Experts of a small language model.
Size: 9 layers, width 384, vocabulary 51237, 122M parameters.
Below are experts of layer 4 (counted from 0) of a mixture-of-experts language model. Rows are named router (the router's row for the expert), gate (a neuron's input weights, with its number), up (a neuron's input weights, with its number) and show model dimensions 128-255. Each number is 500 + 25 x the weight over its row's rms, rounded and kept within 0 to 999. Numbers have three digits each.
After each expert's rows: a language model's description of what the expert responds to. This comes from a sample of Wikipedia text that the model never trained on.

# expert 60
router:512535528486493499535522496511509495468528468488492536456504521510507516510481493499556491488501513492538497526448529464502460520519566537475502520497435525508488518560507532476536530454504544504488512486506501530544481525497515527497479482451522497500520565479496515494521523530508506536543489520481541470511491458448513518512510457475479488530474433471458547496461537471503498487480
gate2:501526520475485490465467522542476506510461518495520469477482490504515470497485468457514478504492490529519519514508476526480546527495494534484488508521479504480467528506514527503507474565512513506515477478525505530522513523522523521496496497477552506490495531491527471473572518519503521490500489503502509488479520496515503513465521459519500515472548514486484521513512532509488503503547
up2:529527478505479518516514477503483508462482506502464497538529465504510524533507473537469527481500506465506501473500515482487492442496494482514474481453490515528496452501479482511485498456515498502480528526517490475499482483486492473496512525532455485523491478537481521521457500513497497515527502451509475533483494503484467546503467541495507467531513491502536488480469509493508521486457
It responds to: Copulas and linking verbs. Forms of be and linking verbs right after a subject, such as was, is, be, been, became, began.

# expert 45
router:518563546488485498519522512508500547496474483519520521487479490502481496513516498512521503458471483511564510493515530509502532517484508488503476452502479548450487503487519451477509487488514490504505492483524504515522491509482524496514474517497485495499465536519551523502471510514468509488551489480482514485498528526491469508488475458539510523502518463502484494491511471512521488477483
gate0:490513446504484547517459496461487480540500475526475459544479476478465531503513522527465520465477488473497499480485502505520512510515502491529449498487503507500509500470522541480483513515507497494515501517497510477496518483505545508547498505484505470510453505532497466513462495519509488490548451491503480459534443535479541501530529515464527466473470507509522462488508501517455492504513
up0:524506535520541484477488493495543485516521449460497474489457496488503500474540537486493482486500491495449481533489526512512545514518498494520485521499475503521519511506517515487492539494525508524518539502497444502473482501487537479547506506463537495515496488436520506497490493515490493480484492500504482534532504482499470509505505510474478489464506502506496494501509514445501492525494
It responds to: Surname middle pieces. Word pieces inside surnames and foreign words after an initial fragment, such as -mann, -ner, -az, V-aut-ier, Sch-ick-ler.

# expert 27
router:501505506500514519449506477496504458487517486520527565457514534524529489516482489501521502470561454529517524530481515516482522485537539477502475470511479500477509492465499526495470498510496532465473497511500491507531473489505521494512513514454514515507550507534520477501519529508472490518512450462532508511510509478448464475471496476508540495525500478473519517448480496548519530487499
gate0:505497514499503465496534509506471495481527533487522496496460438487482477506498458515491471540509511478513442473494539511504493515476483470498479512459517471503465493470479489521510500504556511537489518473484492463496483515489496511496497564465476522527466512530524535498521505493551474503514462447466512481517542470487494492501500520512495530426515529494462480463486520515512512475520
up0:493516497496491494514501494478502479472475457533505502497530515502508560506522498497537545498465502504525516475530471463463533471544447510489530515524481522501453521506516481521536496459490481495538453491508488530480510464494490520489461482505537504491507516488504502524473520548443501477489561524529522460503426484556498521520488507478530481514487499541528547541505469483439486527483
It responds to: Dates and time units. Month names, years and time or distance units like days, week, mi, often after in, at or a table pipe.

# expert 4
router:473502498514495498505521478486512517472464480483471510447455524499552490496490512452509502484496467506542493520476530513483540513491483518464489517541513528505472505513486487476504507522477500477538469473506444491469462491481474527523426553501487524456451500517487488474534499507510497515466486516526555503531494505485497515468490510456505504523540495542498538485516514543512511474511
gate0:448508461519522488539543489544526461518494477490493504517471517523523518517542520489526469518490544458475528474478497484473477507516562491538510480517495473525496502506494497510530487451468514525475517507512448504495489570478487469521503498569470500459480528532482491478478515506464488518466490524449557527501487521482473486482524497490483491487504524503494511493539478536487511505510
up0:494466452544477503514536493476484515480499546487493510504432530511501511567563477469496452515523475504494532483524556567501525507513490499545527467553519511524555509506487492480475494492517491571517549508489471531508511490531477533456490487469458489452474546482497479488497546498506470487482496532446541513453496532499477511518512486458494470480488485498509517509513455523508491461499
It responds to: Possessives and word-initial fragments. Possessive determiners its and their, plus short opening word pieces of rare names and words such as Heide-vol-k, Cey-lon, st, p.

# expert 8
router:493554497498511483525520535497468509462486476492503514493459507507564528529523483479510517467495473500562487536498527480472512516493534518486519509512457496483473492504488503503530490477533567510482476464506504510494495510490496500502481493487516536533534535537525535478532541512489486545489504453490558497507503512453498475496479476507481482502537502543443503499503501487535490495543
gate2:480514463489492431498536507458511463537515528510483477481453473533478482499498498462499503539543532546492450447469506492474457487501522513522545483467529491506535498526485504462537478507511501487496509505508522519485499510517494522536490523526485529507527528482503496502482513478567551513487510504530506490550549523493470448493503494549563489493472522541510469525513547501536458511503
up2:514517465479526518495471506493493519516528488526461459519486500522478522484504513476501471436524539497503487448483492459534487551468507530478489515509524476520520497505513509559486507539540520484493471459503498498494522476464493496508510526492542516480513525510491515484519463503508474543481521541524475493515493489465551516524484480525481496470497480478526480487504512511494521505517
It responds to: Articles and determiners. Articles and short function words starting a noun phrase after a preposition, mostly the and a, also his, her, an, is.

# expert 32
router:521474469493495511465531509475481520493483452492551521472487518549488494505486457534504523455492512508530500491473511545505476519501473504432463499502497507523466507483473521518553486501466563547522497523511513561514477491495507493491482544476527506511512482518489507500564544528476494502500472521482532455529543472523480536526460483516502517479552508513458512476512499526484505507511
gate1:476484488501471527505448512466518497528505504489498472485503459531497517474507514524540490515567457527461484547479511543467478519505489508518480464475539525507474500507470516520504540442524498492478530515485476525490534564486529495509468561502469509530467516550485532495502477465531528596511442468489512484472580473499513506500487532474503455481508478486500510465527492519514477493458
up1:468488489520495506499459529472507494518491469527470503538487522515478476501485514507526488511530518498476442560494539550494494501525486483498514445468532483501529506458483555555499531462491526512492559528487503490494544524541525486482449495513503494503479508514511477511472500465524541513512469481515524468442529461524509514541486534506452514467522531495515487479535478517501499507534
It responds to: Dates and time prepositions. Month names and prepositions opening time phrases, such as in, on, until, due, as of, before dates like January 8, 2013.

# expert 17
router:514535512510495501473500510496520483479521475495532487505525474491490514499524487526509498503513518507559512494443479500472479506467534489486507528536509530504490483503494514543501509519517504504494501461520501506525461493472491509507480559466540492470504504518504493501575537503510478553536494468497550455538474492512510510460510479512485511440502524528497525480521528500511509519475
gate0:502478490474532533524455511434522519507503492509501492491491511514518446449532488476465490530501536459512504514471491530528534465468500493542478517500529543512520493516472499454491530516489489537535512527479508507539529491473514495477499489527531469483477488506506487488489486466501488509502536524453486504490491550528496458506521553470529540522465535490509485527516490481517523484531
up0:480522497519489522530522523481518519532516460519516493531517483470486494518491502496505534523498476511477532511578526452523467487499504494483480503501474519502501457537517512516504509501471488459486502509499522530495502521441492496468533573497483491491481511510469514484457476466501526523511544509497499478505530554476560477467517495496467485512490480470511463500511540488473516507528
It responds to: Early word fragments. Short lowercase or single-letter pieces at the start or middle of rarer words and surnames, such as c-ig-ar, hur-ric-ane, McC-onn-ell.

# expert 55
router:508501504461503480552492499501481536462484498489521492486548467496546548509489444504549492516481492535552493496531500503476522496508488521498486517513500544482469453488452503508488495458488602493492500454528497538492434529492511490492504517470452453529501521505536546504540515505468479484529488468485480501526521515490453514501496477506523513456495491522489507464529472528514494555479
gate0:487482479455504492510472495541514470534471492526500510519524498470519510483473461481525507537497540526508455479473554478465497476525532504497507466467543483502512497480506518506539512487495519474445512492530493518483504532515531515530503509510497513511535502522441470496498478462541493492523534487507495494554492529514522504536502532520533458531483517519462507538558513482534503486506
up0:458511483461509521496458490476506466539473497500517515548543507473532542479477506552495506481481555497504505476488526479479485498476484511484544427492519485484494514503503512488528548518510548480476503529533425505478460506513492495493502496469559479564504506510493448476493498481507515493512502488559511553507484491517526487515511497488497451506504468556448479508496522496504499495506
It responds to: Table pipes and colons. Table cell separators and label-ending colons in infoboxes and lists, such as |, Born:, Operator:, statements:, and equals signs.

# expert 37
router:493502495474508494477504510518504522494489468529485546463511536492526524521471507525488498468498476459555529478511494520478525507513508542479494470534493497473491500485464482499520492449465547490531507450476482512511442519508537522483490544467512495497504489511515489512533508501494484514524503469541499506497505500510482503496479466495529502521516493522478545481499515521527534496504
gate0:509503473488513491511455513482541475477484520507491490521497528532497484500518517483497553490467521479519472547509526471482459468509475516509479569519521496500496482494459493511512527471497501468515502495503495516513506511483542544490494516513506517549540485486525541522480502542511513496462481453522491489519494491504530478525514537475477506452503513475526501528495498482453496495462
up0:506541478511498471492551509451503485497513490512492499521517518503486532451489544510501518531489511505542507487548489489460473472509521533504502476543494484478538514493545485495493519530504477472538486519480543482492571484486500495496503489534499524514517508464488544505509465493510503477471567468541482475489471510540505497505498448512476504496504498538499502532502515464500503506490
It responds to: Dates and ages. Date and age pieces in biographies and tables, such as "(aged 89)", "2016,", month names, and years after in or at.

# expert 18
router:478476519460476496495533496523488519442483481503522515503508513497520497480540502517493505458504456539517503518522497515478526509518463482445540515537519499468461456491520448473555458491483561472520500446482512503446467515439475518480438510479504518514525510510499517529534500531472528537506518490533557494518520489523517472475508483489513487502498458554509526551552513551486484527513
gate2:506482512509496458488529528517511516500525537530480514499504449501504503567487501490486513441526472508529496502471530469502528529467516524504488518491445511525501511482504495511478512518476512471491507486533486472501524513532461546477537490513500514463519525498486498508516456507527520502478425476496516508533574507470488506511522502554494550522570508518506470484460533445516502477482
up2:507502518509533478507521521518499475523516567551480510491488489503500486541469521470441484455498494485517505524494510462527520501475494507471462520519454517526501477502517515496511496529500501479490530500556516475474524484537462514462512473525510510459511511471482517517534466468549528509486450473509509525518502505524530516485535523513492502516542504513501465503478537446478525473497
It responds to: Possessives and determiners. Possessive and article tokens before a noun in running prose, such as his, its, 's, their, the, and.

# expert 63
router:480530547452474453524510458520490505498494503517508484508542494500561548460533509520500466494467512492509513522480508502484513500483527510493510475542466477503484462470506488514566457502510545469485482489563487543516510523483481506476482469489510467543524539555484506556494523539547468487576487475481487482513526470477469513514500490526472487503533478517489480496472516517508485511495
gate2:485496486494491499476486511480525494541517465493460518465510466517507493481518515461482491464485506501501490453478511469536525466528519576532494474547504479502492494543514471483540440523471518508491494515518484477498497485502465458491519502535456467503512519490520480524532477452518487509543460507496508515500478464551500546490507511504524512475510512489520530520472545540509531499514
up2:512516478501452496490478494498511515508531470462502501470516503488514509503503519497505495464476537461528493492448525503479534556565479511495519492486469495542472491518513490495476518519521501533511492527512501499521460516507458510511516472507556520497491531514544502496516515490503481535512487524441486592506504516483512485460487487494472477537546494481515536480497498529551526510486
It responds to: Headings and field labels. Equals signs of section headings, first pipe after headings in results tables, and infobox labels like by:, Born:, Genus:, Website:.

# expert 51
router:523500490471490472536502471495492508488480508502528493526525527517544550524491524484489464488517508448517504514522507528447505531492483469459547459538465490476508503533506471484482519492512554516454515468527508485478474485487522479540439513523518544501486525517525498535520486494513503516480523516536494445487532467449522526417481517534505436537511482528506508479529517500511500529534
gate2:540488523522493534485558487512512530494502530476436514505513479513527514486489513473529509475532504496501486448481489521535530493479498454488504464474484493501481524497521517480538493485518532476527465501498516512491479492501543506497527509515547495498480485510446513490511505553519513471529484514532496482487493493523477537521490506543501507460562466448452476505489497488531490483502
up2:523488531527496560483551483513501529517530514516466480520507499514528480484503513532498517490517466490528469448503485497507568498485501450445520444464488503515490497506545530459545495502496520486502464504509469486487463519487527462481511507524528485471491490526447498489498530539521540492556513505509495484510509508508490531510504496533489520471537501471463496478518505524556493497482
It responds to: Line-start markup. Line breaks and the pipe or dash opening table rows and list items, plus infobox labels like Born:, Died:, Coordinates:, Kingdom:.

# expert 24
router:510491470475505500535509509470493493504487484505506482500454491512512536560487505448533467490502472495516537503492500476466522546532505524513514524521495543493496473438514474505497454500498523488496502474524512518513478506489498509511517475444483523515523515519475461546461472499535496523525459493494525502487538515478474466499492481516531537540502496502481523472501511508499467523519
gate0:498514470476508528498464501458508462528530556504506485472511520504523518500474552469526497502542509490554505475494454472473495510467547497537496494495492535533505473512489494492483466474494492454482510544502533489503559527485484506506513501502467463471538509536493505489499476517551461515441449501500498529474511515509499515494479516475509461528497524500514465498498483490495511508463
up0:517503502503523513516530496519465473484501502490425494498479523534458482512494522507514511509525525502491519511516518499488462472460525545512490513496516517507468435546490503508519521535527487472504490486492479498504503510479497496514492526490503524505503521514492529466513498481505516531516511465494497497490522489482518485449522453513508489478535479501510516515502511528542561515514
It responds to: Ordinals and sports results. Ordinals and competition words in sports and award text, such as first, second, third, won, Cup, debut.

# expert 3
router:489556486466491476472482482519519530475484513475524500468522482506508506485505510489490494492537477473507508528519483489470518505504471500517486498503502558458489483466515465502532467512502508434488481519508506521537504480456489485487479516488535485513516524540485496553520513518462480523549486449470487491511501473468498486506491485522515517495527436525489491477512535539535466500464
gate2:469515476508442550492507501554547534467514533449510503467526453495485522449434469505504518475513516476463540519508512508516537492528498512531540499530505499519518500494529515516528509518471498451502465489507488491458524489493451537509518476500532474479543533526513546478523449510516498491483506497478492516466480530501472482521476525554488463487516493545511525540480519533466512492486
up2:508483466549489541547468485487524529534549512571490484477457480499542462455479544466516510470484482532508523537546478512528578501480522517501516500526488558526508540539517501513440446492478489513483517495483466482469481490513480503519525499500486475508486468486519455511500472497517532493497493478497500488503478530495524479551486507510513511528496500513538505502477483489462510542521
It responds to: Given names, name endings. Common male first names such as John, William, George, plus final pieces of foreign names and places like Guatem-ala, Eug-ene.

# expert 34
router:503530493479479461517528544513468548506442494492526552461506489524491503540520539474487504481479471513540483480518506492486493528503437513461552491528483463484521512526497465502463517476522483465529497483510513506506491483448516498478480500504527491479472509509531468527515496508523490532482530507528525487493490450486503518464494455538506518505497510512492504463518496495555477492510
gate0:462511483497497481498528501490513471529503529525475510500488497516504505471499496492505459517492505441535529461520470514517482513466549493504466503523549514501525477486493505501474492486511482492495494479489493534525474496489511516498462464495479531497490488503518479512475496502531482571462521517494520529520514511510525495479508475480485447501508482488520510525542487556529484508465
up0:462489495494530501510462549465489529508453489477524516456516520502495490468529523446489533500448459516461490478503506498445485528516469492439501477510482479530499551494501484458503541499465502438461474465488506489508494502497522512500544539472501509497475517504538494503460456480524546440475488549539488537494463488514479505524501512497491446488504447498502520487468499500509490514549
It responds to: Name-initial capitals. Capital letters and opening syllables of foreign personal and place names, such as Z, Sh, Ch, plus hyphens starting infobox list lines.